config.yaml
num_hidden_layers: 11
hidden_size: 320
n_experts: 80
experts_per_token: 3
d_expert: 224
d_shared_expert: 448
hidden_act: "gelu"
moe_layers: [1, 2, 3, 4, 5, 6, 7, 8, 9, 10]
router_score: "softmax"
normalize_top_k: true
routed_scale: 1.5
balance_loss: 0.00219
balance_bias: false
router_noise: 0.1
n_groups: 8
groups_per_token: 2
init_std_router: 0.00876
lr_router: 0.000524
num_attention_heads: 10
num_key_value_heads: 10
head_dim: 32
vocab_size: 32768
norm: "layernorm"
norm_place: "pre"
norm_eps: 1e-05
positions: "learned"
qk_norm: false
attn_scale: 0.177
tie_word_embeddings: false
parallel_block: true
init: "normal"
init_std_qkv: 0.0286
init_std_o: 0.0355
init_std_up: 0.0409
init_std_down: 0.0409
optimizer: "soap_variant"
learning_rate: 0.00689
lr_mult_qkv: 0.7
lr_head: 0.00702
max_grad_norm: 0.5
warmup_steps: 200
schedule: "wsd"
decay_fraction: 1.0
decay_shape: "linear"
final_lr_fraction: 0.0
batch_tokens: 131072
max_seq_len: 1024
doc_mask: true
train_tokens: 1102000000
max_steps: 8408
dataset: "wikipedia_en"
Below are experts of layer 4 (counted from 0) of a mixture-of-experts language model. Rows are named down (a neuron's output weights, with its number) and show model dimensions 280-319. Each number is 500 + 25 x the weight over its row's rms, rounded and kept within 0 to 999. Numbers have three digits each.
Before each expert's rows: a language model's description of what the expert responds to; "raises" lists some tokens whose logits its average output raises strongly, later layers aside. This comes from a sample of Wikipedia text that the model never trained on.

# expert 63
Description: First piece of capitalized words, especially surnames and proper names after commas or of: Mil-ano, McIn-nes, Vil-nius, Hell-cat.
raises: "\n\n", "ir", "k", ".", "at", ","
down0:498495459466502533550483488521491496560516502470468488519432523511498452458492505495504470491492511508515495504516493496
down1:494458549534498512465447481470491502502535557475484493510485492516473529480482521494545445490520519518482469454466500509
down2:507467440473489525503517507486526509545534512521506520515506487510534467463514504483523529539539515512492438487488506464
down3:521508493522547503510467492513512527541523527480534442509453440458499498526504506484503538458492506528483511510508550509
down4:542510501529519528540498501512540530441527508502505506485466472456487547503467527520504491508493411539488429503550524502
down5:462509494524531525507475499499507497490485469483513500483510489482515473497461521502493483479502527498457543532503478495
down6:506518506529511465500484476488502470506475480470483476472510485539467515527488488565457490501506472519547490501541512502
down7:506517482507494485505496512471489474491520504497529481526525528547515522516499470488502491510455526481490503520504477471
down8:514491502489492529455484487500510455501541514449483487536553510478433527473494516537506518481482496495528504474550502504
down9:495449514522532515456518494472535443477490535514512545489514496508479534501504540520470463494473514517477479510496504533
down10:504527538491482507509490517509490423526519493507554522461507453527521512484520511484496478484476521503521525514502457522
down11:557510434496511427472523536544462503478486531480485533478492494502487537497483509515560475497545499473501494491502489545
down12:486504504533455491502500522497560480550494514496459496510494474466500515498516446481502477521450522499490514520491471542
down13:494471523481544487464463527448492497491511508545495489569522522481500505527465485495462527531505509478519503477519476525
down14:469482484468499517492519508528477545512526447507512495537514484507558473490479506479580498501473469515520483486503478532
down15:499474523587533509503490499518501532469486513478494512529504485525468539538448533493516498497492493511488496544464511547
down16:511517476482522486536549503493493531487482531526511484541484557471494491500457490485495431558513515522508508505502528520
down17:490501491483520519509456517527507501505526519501500483474576458457486475502541514478523482532513499512472480532488474521
down18:485507464568480462477496502481469514437518506500517489448470486498465448469490527556525550527469494499503542510526486504
down19:463513465531513532525527487479545489529489473496539479448545509474502437495512522524515495471475460462473486538468478471
down20:465512515528511481471538440494526495497501501486490529496496500499506523516496474490529464513497511517504532498503435515
down21:485511498512484549486484516468488438489535499502504545529490525472457551473481492489441498515502472531474509508452447507
down22:479495475521530518529504479513504452490463518475474543494501496491462472513515515502514485469540518481499504468509467491
down23:465498487558485512483511508550506486501501538510509492510467506484457559485509510529446481507485512493539495511531488512
down24:500495508527498490508471530542496496515508508538460564491496479527507505443525509512485542456517495510494476492515487526
down25:521530504516497477482459511475529470486503486532514486478491509499470497551452495505526518496546490504540511479478478518
down26:460497488517463481518514492557482515521519497508460540453511496546481530498484500528498533508520473512501513487504514518
down27:514515489485488477481471488500485495492492510527512466506520485496529526455519546502531486531524492493473504484488502530
down28:534519481449527523500510459472471499515538508489513515494463486486507523481505500501466496491508479485469512495464457523
down29:466528527498512489542473489497550502472479511506471498501453500510491514516486463495482460543475462534552474522498483526
down30:498511482494498499523564455531504518476489510501477488476519466493498471517540494476507455535498514533489494503502519505
down31:460479485509472526468484504478472506431545498481503498496488511503479530472539523452488504542520563486497463467516535512
down32:466462523502468479484460469493595491533501490468505497503472496522495471508539474532487496534441509498499463500523486478
down33:458526488439488542476546486487512532490510508477516485486503504559455515491484515542542457489480524453532480502531502516
down34:453528520444461462542486498494493517499483477485483492501509519492550448475461495499447486501529509512497499487562480540
down35:523441497526504498453490539513529527424493526543566515461509509517501467499550499456503528524498493458508504531500477508
down36:488480483575546463536495501504515520508541528540466504496517496487504534471499478473503446501452515482521500530512466454
down37:467555495510530513506477494532495450455487497549470488489515469465533522496473489469497458466479487502522459517523485514
down38:516491495476481427460507488497498511495470497456510498477500555483467485514483514473566472504487544510461532484496483474
down39:482504512453495468477486518492497534480488456497558492471484539510490486534458529470540503550534481476491532477486538482
down40:531485522498485519470466469515468510526488522464509494513526479574452518493493490535502515522514508486479479449485495524
down41:503477525504478494514526489514472511472498507528504502509526488484510489522435519477475485501452536516486471500497485474
down42:500496511471489506496445492468507478476502502517494523519506494519546450467489507532530506500535492520487491517522517493
down43:527452486465510473437551506476449471478515487502523498469484481480476469506528515535506475513486544501479503513505511481
down44:510466523505474475522470494517505496468477536511505493444472478495484458496495543557520488510537495497497513470493487504
down45:489515523498534505519504515546503489519507485521461494495539479518485480490539509478485485491494485522438489462484521505
down46:491493502546517501517499485541498451492475519475463534525507493539487487471495509504481518486466485489514474498499459532
down47:462490551544489524502467538515514482531534541503516534451482508485502509491499508448499517502513507553520516504557482482
down48:525500501513532510542476538521516503522490503455457543467497550480546500519507454480523517493473513517513490445518511507
down49:486492520489507510489569485467510532492466497466437480462494453517544521486539514520497506534492477491531535501499516468
down50:487504509544496515492449548495500512519471457493496533519477494477491481506499480511497531502474498478488492517509453530
down51:485532526467513531484488471500508541490521480530480475497481482509521515527537506487493491532509518489489511503464443512
down52:519478491475500497457516500466497497468475523495502551532470518513503501487503510511478530497499463542484469499483525486
down53:506523518497520503539510554511513498454488550485510478495504460480492499541445518524456499472530518494515507542516463469
down54:509488503473509501493476512544533465504513512493497473518481539477488517473498513529506508434509516482510510525507480530
down55:445518462521527483506519542524524545475520469484511535485490531477516453486493445478543456491493506497484496473501512530
down56:513503497496507484521513517492513469518521487529497488493526523481458488512532524502520537494468445520554490483505480489
down57:497538495526533505524499487532549462498468546451480483507468527526488514454497511533473501500496509509511509524460490470
down58:549475493484518541533498512499524487520504482484496482470530511495500532511498498472494482524503477480514495555541519542
down59:523462506475452493507514488483530465499510496474530485504495485477498476516504472508488506490541498498548504503550491500
down60:483495528510528548466554500501511468504505532500487503531540546484499505446462507502482586496487540489471488484495514494
down61:456535483517481524506483513493467501511549490472524481499499544501502518489497499441510459486501538516556490534493468476
down62:496480508484446502479513522561506499532503533488494531497507535462457532495501518495492522544515488550515484523517493521
down63:466489495497505476531525522505476507517449504511519546526485504485524468476509491498492531466538509481474504504508486509
down64:510526494494495462493478520505530527479490549498499483473471493473476535502482456512500489550497474489490519484507501532
down65:504492489519483473511516525507430511535488490521462509500500510478460506473472493502508493485469485463535487488466548515
down66:453516507498456504505469498483518498532536528479508474543539515492480509511484515493503465503477509541491491531510492542
down67:477543528496498543508547537494487470512513503505514512471556527503501441488511525524517470497540488520511467499464498504
down68:507506469485539503492468494493499486497512476513478484471511482521502443538513494493440496504480468521525502489500496477
down69:512496526507485455527495494526462533507500508495500463491471518453493462497494486451497501565475467507495470479490500515
down70:528527497499503482504520537440496521529469523539477522523481479498497469515441475530478521510464468500536478495536506467
down71:496500500493507488517491530525494550506518495530493485535491508493483477506530474495520535482494466485540499510520547538
down72:491491497491523496525497490519524493449491471504513519485475506542517501521481487493503466513467515512509474462496527528
down73:478506466501510529507503509471528509518462515515498491484521515491480524530510462497490472581485471505478528518521527530
down74:498501548512521564456491480456533502497508498473463524444471521497485530520473486530543494519507508514530493530484491503
down75:498468493496484552504488519551479492552461499519505489480540524492498488467499518474477500509493526492502485525516481494
down76:505471496488516459506479501514568527456480492536494470482558515547519487451492497509499492481495548500442517520504506527
down77:459484511472515506532520524513507515494466526542508513491529520532477445516491498522509527522480471547496443487494484500
down78:486500465493510537530479505521477471523512505490521501422492484499465463520512463470487496498489491518492489534495507509
down79:471515436440486534490471463511520480487486522496491460531532537495497484492487534508470488525538502506510513481523473493
down80:544474540500492515500498511538467557512521488468467495477470530493473535439526469513516480503518498505499482467487482480
down81:520523506474513489470453492517528478526523521522517472450509490481472503488494518527525472485530452477547518484459465507
down82:480489516508519474533519456470483458530477516511513496496487497527484505486525537490464459516484502455502516501492504516
down83:435502481484526540517485505517488483472484475494475492530506486491477525513534475478467504493499490528532497486544488481
down84:529542482490470503491494488469473453496466488511516515470501498509526479435482497508492490507527493508491479545501502494
down85:518536487507529526448508490536511502568451534501489477510493521450501497489475519492502507523492459497486466507494500524
down86:557507514492483443515509462525532501503476493506514514480512505528536567483499530491504485486498490485514492518484499490
down87:472486504511482520512490529526526463481510564503474554476488477497475533507454471512477528501506498477473488508469518496
down88:518520545551511533501492555510489519509472538464545479476513491490505490503549528499520502517529517520524463489449551532
down89:505525498483512484519510508483495484529495483515494490490535485514486485522504490504443487524457511450534442499484486489
down90:503522503484514524516516498516502525426515496479511532485500531510483487498508476560511527505484503487510516521513477480
down91:472484470526490495478499555538465517509533505517557514502496448479464492529507522516480509527495503531514510486510506488
down92:471495513480507505462477501542527509515487509511516506491486511509496544504504473487512525511529464455533517500541468467
down93:522507516539476526492487486540478479519519523490527486486493518512493472476522512483518489545464533470495474445448495445
down94:488489536505495459509526540492505496471487481519473515509512490490494472487510553497494511494483506503503499478554488517
down95:510503493481465480465534507480503533517495492469534496544450491496478430500516475522555498506493494514517498523534511476
down96:459539516502472516509501496499469482484499469500516522449487515499489491531485497490506494534492490480491482504482475505

# expert 45
Description: Closing parentheses, colons, dashes and pipes in stats and results tables, like ) |, % |, | −, plus braces in LaTeX.
raises: "es, and", " classification", ")==", "es;", "==", "es."
down0:480537535503505499476506518510505490479507521461532546518474518513511535449489492482469512501473500513513476493521511494
down1:484560494494474497512519507469509497491492493542478544491504558476507539515494542526496529518468531518477498498504488511
down2:495468472514503505495493465517511507517476512523500475488501524514449494522504532460455536494548487476525499509498497463
down3:495490494519513541461478470528506511486482513500499493482501477517462463512486501519493497489485513490505518551469483552
down4:529476490482450506522464508495548474566499504470465466514497500448494532495532537471469499571468498492505489495495491498
down5:487484471506486510524482458512535501507501520516548497520485503523491468499526487499483560515454502551462525468468529535
down6:504519494493507548529501526505511497504496545490447450470494467477496519550531520462513519502521505484495475484474501528
down7:500543499495487540468497494518465498524520555490502496552465485511530464459545514548482522482476480507505529505510522532
down8:482502496491503453483473527488539474528482476458476484524490492510488519513485512498486546483475493502485516473519461483
down9:469425516494527514509465530535491540544504489499505532467491487485495496517496507481480494483491522516554514530523486448
down10:513492569519521507484554503532499419499507476482500491520496483456513493488500485517467493521537502494491460497479534460
down11:514520520518515421522495518515479524483518504527506527483530520493521505546516470505484537524488510501524539520561570479
down12:506444486551505491524475479497507493502514490518499495522510498549478482536521498507510482526486485521495456451466457536
down13:526509492519488453500525527525461494521478499479522513492492521465507461548480503487493466482498532461486488532479515477
down14:486481511491459469513531489497485499485500499510517472484486514492526499495508452494504520517505484536483525499508527469
down15:499486514508466486527535473498453486550531492509471497514516506487471518525493460462520470452489456488506480521502520460
down16:544475542486495487494504472490537555558515500477481553504486483502490528516508538518455502544508497532480455473492473481
down17:463522525520516492524464455514461499511480511451425531474495481480460490512496503508502448523474492498477471472472456526
down18:538443523472531495546492505512506494496502494460482514463537436495465494508511493500506523488515477538479495509471517481
down19:457498468535526493490468554499467514498544466483538543512509550503524517466464541485506499507465489498505481509497507452
down20:518519509502505542527516483500496472518497525434494552514513521543491512427505562540481537500505429501489519507470495489
down21:511492515484496508510460475485544521499534485506523485457507451521495495482535494461482453492507529514488499536503474533
down22:519525537509502479477467519495470498473478486500486474484481451462558507545555482474458460487515521491492473512543473476
down23:496505531553488478530492486491529497511533489488511453482507518465484539468502480502557508476524474479537488508536538450
down24:490495466509498436512487486542522464519525480548490499464502483544487495535512508518510456457480509499502511482503486444
down25:511495530504483489544515496474500518490514456501493517507495521506481557514550493484475463480495541512519485513496485511
down26:489505507526554478490491477473510471525518503549467543542471485533516524485475520443536524492524516460519546468491475525
down27:520482484517513501524497512513530476526458482485499502481509460535492499508504499484478520512496469461510490471495491484
down28:530488488496449488497500447482465480479477470515442494476515505535468461474517513509457487491504520472460496506518513500
down29:483470461443502486503427459502492497474488512538473461502535481486543499472517503483522520535493524485515505488513494510
down30:480464474519479506497534456466517541468489511513486499499514479529528476488513506478508497481513452437512475493494452534
down31:518517490468510496530463458523525546504504498529551506481525457496490504457554485472476467496548485501518499486511515485
down32:491449486489508498522481510499504513475459512507503498462501513521482542520460505572539523495520488466462479511518502521
down33:472498483496509523475469513535493523503518535495483526509529498501531448504541518509485479502468524499515521506499486478
down34:526488504458500513496482521513496474526563508455559506489471556503451490517531492471519473491497476509481500514522511505
down35:535464521480499476523512471478532470484532490549505514511480445421548456510499524497548525513458505483506487491521489494
down36:511496503514515512519470525483517460470493521514490482503515473530519483502487508494542525477489488541552487526508483494
down37:512519474492488489491475494541575504456473517480440505549544481499491491499521531468511437495528489534495480494480488486
down38:501489534461484485487503509507490481506516524527528496468494464443514489500524534522554495518503474475500498505523497479
down39:513518537503482495521549539504474495501494454486505502533503547480453502509513473511509538508468447453503507456528517468
down40:500474491466467523466502505485484498513531499473519512536473511527508491508521516510510497484506487479464508464470501487
down41:495520504521502499464501496476477449503519513481547518528543488488513478490500535460523481512540492479496543490454493455
down42:537528471528477508482486482473473510499524522558565492524500521488480486506508501510469464513510506485473510479470488513
down43:484484507504537507517494523457473520478484480470488487469501514481514573455481458494523489472477530469482480527512538481
down44:463520486503504508522532476532507458482482475471525469499527528520514471529448472468494474454492521539507541524447481483
down45:528504449524548484520492512503500513481529470487475534531461534510498466577502506506481479526474497541508494478544527548
down46:523503498509473495511469475483501496505450552455517502471524526485483522502493502487471513499498524453527481527488495512
down47:511495494509446480494489466506478466465481478474485498488501535514478531516475501504514483479505481496502488534445485535
down48:511519485466546546513501489483496496491474494489506503528551483472528526507485541493474496490447504517475528480496482481
down49:522500480535498484513497496528473438502517483498519504533519490502492475515499483455514505461489477461444469465516531472
down50:444550515514487533469503509466506484502525526485429501473505543503467508488505489477545467464514500499474510529491523499
down51:518516530503526506497491544495536522552500490556515504501511492527523494518515475526558524472508493490468499504461495499
down52:491486479522487538493502517517495490460503499465503510520515526482509454494547477491505509487492442466434534463465460508
down53:501482516497515531477509485486526508510494518485534528448495503474493492480516489510508475468532484502507511552551499533
down54:475466510507510469492484468486453459515509473508512491497488504518489470494490493484509485484496477484505484488514493518
down55:499532468507470510457529455519491467511509480483541550526479447500524507467518536489443454514490495538492543539505488516
down56:507506510490487481473481545475525493516473499513508475479451554548524514482512465493512476519515515515472510482463459507
down57:470528462486485495476491493445464476508528547478536518521497501516517499493452496470536531483479512516463505508477498499
down58:513509497488475499504502481502541517520504477506546540495472516478524501469522505548547516502547520509495477466479510475
down59:477487501530509524473461473521489481505512528516489498495487478479543428503518478507517466531504498552492480497479492516
down60:492490480489481504529505510491507463483491506495474499483498525475538499483521516500518535515504496525474471474482518518
down61:498493504516485474507437485526494538466448495549492503475483497528500552493518473512565492530498531490520442486485515519
down62:507510467470470514540490517504485509520436484472495509487459510502522505542464508482504500500506472484496502508458472489
down63:502505491483492504516496523475489479485491449484516456483515449506494477515493541510537451526473553518487492537515454551
down64:494464442524477490469470511519460532470472478483514479494537425482525566497513509501494479501489562516523465490498438509
down65:490504514549509513469448486503517508453506531462473510529497501495499461475544497530501491547485490502509499505505519488
down66:626488514487488531506509510543513474497527467515485473499492503468524506512504494503472501497508492472464515548484576516
down67:502485476533482552543502514470449480459525445499471477535486554481523480487488489497534501506528496497543525504503470492
down68:515535467484506504521492523452534513508500504478461537469524542482502472501476482435478549483549487504525491499459498470
down69:531517489507486504517453518508474507516519494454522572507486463463513461518516493512502474507455471492511539502511462463
down70:520534490479537547520508494562451471526515485474572472496490502484550484510483533553466537493441490502533510499538489513
down71:496459493494470473502510512447510515490490509487515513445486491509486484492433504512509438510468540502505529516509502510
down72:452498467505480488512529475499517475463519549477501565500501497508491504465494543493511472519455496519481488517514483507
down73:529486500491492471518490487565539515479498479506480483491449461492544501527494506517449505533534506505489558475534483539
down74:525498469469487526538502453483522530549505494491448479501537470445473493506500550490508524494510486495516503509580480519
down75:514457476528543502516481513498499470520515539453504534478471459525516503454532510493520508541492474505516508492482489511
down76:487491509491529494501489500554462510529500517492499491461527548501494513498483502523471497506485497512450529493480477475
down77:495494533525484495478517511495496566534513497497468521515478478550483507508523501517533469521499493512478479523474544489
down78:466503472587513472516518489522513508467502456470521493442456506476484500516489519468496514511492475496500467480500503497
down79:520495514501490475469459455487493552468482533459537486478486515544500509487480488509478468488484526454522486463517508517
down80:480495511475470494537487512496533496494504485541534515465529512491475500527475483523485546482503482489510521528504505512
down81:496503488520484497446512498482492474500472535504519503516535457488454501525554487522518536494487480498535468484478484470
down82:509535471533495494546493501500489490475521485512493521508503473479493489508492514538495521524476489511493446519510486520
down83:518507506538478517466505497521501509559491506527488531511456494489511497487484512464461543480486514523474499459499521498
down84:505528525482518482540498542495507483478512510482506481458478521491497480537483494478509456487458519484493486503488500484
down85:492500504469482486499487525528512499522511520483503521515473507506489509524535518487484470537452521519530502563545483509
down86:492457501506501481511536501507458461551502510452491512501482504510499505522504522546482541492459465471512481455499481484
down87:487489471508456524518485491497470540509479480457497507496521528489506477507522540511512489514483520495499509529496462464
down88:484493506545476499467460509489502536510472500483524527521499508545500509484509522474520463497473487494493464493484515525
down89:514474519486489468531463446487493484482507494499493535496536522540494503494511461473488519516489493479507460562474557535
down90:520500512493546532520516510588516464488533514463455482496467468488485518495509472530493516499485502474456480499501510543
down91:506461491493537490541508516473513477490502469474433516487524472522503532482500509505488498499477496529502516516518449536
down92:480500513477505514469531501510478521496533518470528553539521527501534446467480518439544525492522457502517489481518528508
down93:508513514517529524544509529479562504468497531547512504485517504536475512556483524527503473542506549516474523492479524494
down94:507523501534495537553452511527459504514509533481519507496554501480460518480558512473479480513544488506511589515456461479
down95:485492507506499493516466515521484503501522409508524486483502491489460558541519521510515524517533495475497510481487486529
down96:515510484491522501529445518455501517495473537492518474511539495552486506512493500519522503490477504471498509489512491443

# expert 14
Description: First piece of a proper name, usually a capital letter or syllable after of, in or a table bar, such as Latv, Maced, USS, Antonio.
raises: " L", " N", ",", " ", " T", " and"
down0:538502467521515501497527496461493467557502469492517518476500508504499513546496482532470489531532557509522466505479542481
down1:467521472515493541553491488558505503469463509534490479480512492504522516549467510508493472489519472507461475525457481484
down2:512513559534461516503523512517501520520499471504532462538478528527512465496503510447485456469465480521501487512535509480
down3:514475539479499467517527515483460482509530507521483468526485492468483486491512515478483485515512496498470500502502537501
down4:490490482467494456488482491483509499540503531500491523538452519509512459484512501499484465457485570557474539488454521518
down5:472481467459501507520477505500470494525496448524502502508520476522488475487477508472510526471477507493521516475521482503
down6:518519463498500484515543496490537492469528465520500508465522482478477503522533472542518509518519530460453535471509476514
down7:502483507499510520518495431485517525481501511510507504473536506469472503463470504500536487504484522485485498492471530490
down8:471483483480425517542459548488528523439488462516459537476507485515481521525475509519533503507521505535485493481479483503
down9:504484488488516511515504493492547509518444479487478518518498504490511528499532563476555513493512520465533492520549446517
down10:476517483466520519440503539513453482479504517486478476551502487496438464502505492487525523506530497522467543499493510546
down11:465496484477528480501493492530547514472482465497470512472496486515492458500533456531503499530514519519453495463508515497
down12:510515496494508480547495470506504493476511523478515508492521507512539498495538490513492488487474461461502486502536470551
down13:469511516510515482486484516472500479523511460533501534488514541526451471485458525536516515471503484496527478561479499517
down14:478478512523458477483537530498506522468483553497476487496487520546476485506503484490494505534465479490485516500487521518
down15:462511497572521486458503537527535460507550525511455498486523528477500509534487484509506494466506477516520533503513505474
down16:474485562491518506526479454486513492492497539479487489512494460501501549527511520500527475528529495547499461501510466500
down17:482488531509517439513523448494523478528461506481521462490449481488512540487512566504514484536529497492565487516479489495
down18:496525490443513532460532445499449501523505501494456508491513514474529476502503489527487542487501490487545450489477513482
down19:486521497473541508534503497497474456502512504455499497426539475508516458514503465463463471539483527439470487540487520487
down20:514463513500494494497505491463468475519519476521532520555547498496515459465485511483493506483494537486516515476470550461
down21:499484538544480508496517461496539543469463485452473478490461506480503489544526523472552507481518461501506508515508502490
down22:518518486510518502479509529493492482543509524487477501517524483482519540482480516521486497490452463507489495473533473488
down23:538534483494490507478464522517515530485476560512506513516441512503473454489493520467507472507499517496471484470497502498
down24:498449497494469472487463464476478500509530485483529508487466492476475487477530514467504486494514453489501497511492471453
down25:511470446545500492490532529524455520491518483504531480519502499473528506493463477473537475494494507495542489492519504488
down26:517519482502499504558515525497495469480501483547508491532494477466530487494464475508482448477497466506462489508514504495
down27:497493484496451487466471509491469504501494519476465507495439477499539521472495450503507501507490500511506493487473457480
down28:537513524536486498511453520510536485489527522496494504513533520498523489516449484501519477564553504528460519471462540509
down29:503506514508484540472485477490503528559512490513471490535497481530514518535524530503473524440455530487505506515514539470
down30:524522505462517517547514526542530525467487539506516502534512445516472515495530522468527505527526546510510491473478513506
down31:503506519504525488525496520549491516469485465458492496518475505522439520435464467475505518501514511529462484494478510518
down32:536509525513489528518514492514530561509492543543498504526520493491485447515472497495502483468506492474466469490516465499
down33:496481480508501463486517497494554472446488495504508474478519501503527474468491493473544522538461467531483545515514512518
down34:523481522504523522536483505532513513525486507479469503509520489513482508479493493471484556505543483544503504486493459438
down35:504465474510524522495496497495474493552465510475536535419482545497494494525528471454482544427493476528501530497530483495
down36:471502452499470478487509549466512491441512486519504523483521530528524512495519514513491485501493500526505510463536479538
down37:510481504488484505532514543522471463496519525504480546505462539515510522545497485479499486524541511497537482462527487501
down38:519495484463524469465523454481510489476538501527533483474498555524514482461510493482536556496446490490523478478467480501
down39:465510522509489488506507491537449486492478488504544537503518536483510475476480500519482535473511476478522474474534524513
down40:486496443501549525509473435469528471532470500490485476476505519516513504504513500517527509471501494516512503539524444448
down41:491460482488525458485553501517525453519492502493487546488471505497512520491520479496508512488548503515480494496506451531
down42:499520456511505451457496522503466485472493498494508531548541473536513514523514527478476483494486468519509469503508504487
down43:478522511505494589557508504487507516507466508491450490474478514521487488497497505530532471526515501552518486506541516516
down44:503462496467508531508493558479471519490517513492490506501529494509496521544477478505465474529507526500441490481483520497
down45:492473467491501511487459511523497512464520520498492492499500481524478479479512497517514444506488475480488491495510508538
down46:516462495508521510473479471540492513517479499509442493518475496483498478461464505484472493505511499505469522443448481549
down47:507488484463496517475494504525492531470467510525524504443474514481472519490487493524530541528515485492500502515505472529
down48:496522485487479470472509479538500482491497467501490486496566489484507504537457486517492473537490492505497498524532526519
down49:532457477520491517537547472508498516524474554513485476517492502495539524464520519481516448527514482508504473472509503493
down50:489497512525505497490487537501550495467553533515501485485540482507481468510508495508542470523491500520510527453493484522
down51:551438489523483488484562533499522502469469526511543484525504470502481478502512490505467488498530515501512502533481503463
down52:522474497511471527496518493537498490475526519517492481498496486481483463507499500511517455514530505499518496470491433520
down53:496514462538471532467471489517494519457504484501521452484495494562512518483471494522502490455505502486505488524491473467
down54:444532522491513502523479460514493507457540467491492544533533478513475509482496534503508486468497475458526467551508489474
down55:479523530494504515541493511514509497473490501556530500497522515510451543555539495503470459506527496486501467448500495497
down56:468500494515494512518538512527497472511494489497507523483520479493507566571470468468518495491467460485528476507480485511
down57:473515495458495548500467492517473503523477507527487509494452543520453489482505515437522517515517511484482490558490497499
down58:551511491523519509475494474474517501467466505509509508509523517482492472480561508500474495513443482532537520470493520553
down59:489516430508500493478500487434494519502505564509527495442468506512497508495526481504484555496486496521483492531445478534
down60:471467487505528487506502497471533479497508472508516481515506511463470526530488513471529498442529545464495514477494502496
down61:515469476470520483485460552542516501524517493512493510538550494487508543483501514515463474479500495528491470491493457477
down62:494506456524510523563459556524479494496482483488469500511475486441502443510474467513517474477500462509462522535512497500
down63:479494515488496510519517501491478493463515512499500519482517520506459511544451492524535531548525481495484525515472514474
down64:523488510518532500459456512521508514526497486481537484472543532528527510523496492509470498477503487494502463568508491442
down65:533501450502512478467521545498480483487526558459516499546551481493510462479521502522503522522493504490500519515488537498
down66:511469528507515467491483506471496501519516474483496486458479499486487474489498495453504509498485480529510524499498484499
down67:494492544486453508472519484476463445471497486494505503497498530488531487534461493502457492497530493533492525502519558505
down68:503552510504490505544499519529510430470511547433509537501493507490548451483511543524511534497506493486473500503481504521
down69:521501511509482484484542479520498471460483472511491517518477482506489528539520533481478451485544523508498489499508494552
down70:535531480505461522484513510514543508492488531462462503497521513522492481428502529536516492520526457491510488497510485461
down71:465507458493511486507486467449490522499486468476517492506479481523498512463507451500511505488521490502516472527509456523
down72:513520499487490499493549498478506504522501488499517451491465515507477484482514483490534509513484558530542513538515454486
down73:474524502499518421501534506509520527538480465473513531534436493475470528495465477466512519472552518526521469485481489531
down74:490483532510532471476484545514526521490482520485486494487509503501497513536512498526520502558547494517481482461527494505
down75:510479518520504499528476506481527514531500499448494489514499472541513517462457482477470475509486510544552509501496465492
down76:532501457469494502513516541502528534497502426530479494540495512467520490482473524485538483478519518485470557484536486498
down77:487569506496507505488523546491501498523460520495516542473465577466514493505470502484527511521493472491469538455500527507
down78:503503524554527517531512527511528506441513457503523462499503515511519499494538464523529488539509523538541451526509471551
down79:503469499487538546468523474476501501482526491450522504513531493466507474526500470476544545507542512507474488504483497505
down80:565546473518476492489439489468535503488504492471472522533499486543522488520477481499425544501471522499490479453474477499
down81:468504536506508474487449472505495467488507517470475505482450506547564499540502504489474523500504524531483476495534508479
down82:525525489475489486513460516457463492511506488512502558550532556499475519518460485517452492513481480478465477485494562456
down83:513529517482521484484497467501532451504521473470477504531537514479503497540528478471486531509468475511482468481493467510
down84:522476516482468495511494511454518513450498525489543492476581492525475469504518489516468491517481508520505488428520495488
down85:507489465494512452473489477514483500494502489498471550473469478489503497514520494510508506545525506524523482471558490494
down86:520483488487507490478480497490475477464504502496556494489501518489522482492517448530498491526449503525488517492495524481
down87:488503532473501489493507523494507512505446528508522479513485512496533504494555468512489501474505489461501470515508492455
down88:560507500454454519508461545535450504500550497482491466508513490500495484521538546450490498500494559479516493500505498482
down89:533523482500461527516467482502519480512465534509470446517528522480484497473494478522506476467525500468499525439439452520
down90:499475506480458465485486487512521509515488472510545484469481497472539526510526462476523497484514460506486502493511453473
down91:474533505473500519518481492481537485492486530504493505488446518504516529492500477485531497496516522426530509481528543479
down92:463481516522515511484491524486505507507494449464516539480455494515509507517477548506491483491503489513517479513529525477
down93:519471492449522560485466503489481523479504470510490470490514523539501533499497490528483559512468512480511566527477506493
down94:484509515552536505505553511506547508496485508517498493495544503501543490525481482490530463511532483510513488500490498486
down95:505572526523509502517518502436466493506493499531484502496531513483512520492543497539523477528465508499501492444515513482
down96:553530542542496469533484486501512547491489431533454493484539506508461526531472518456517528543509510493535448477513538495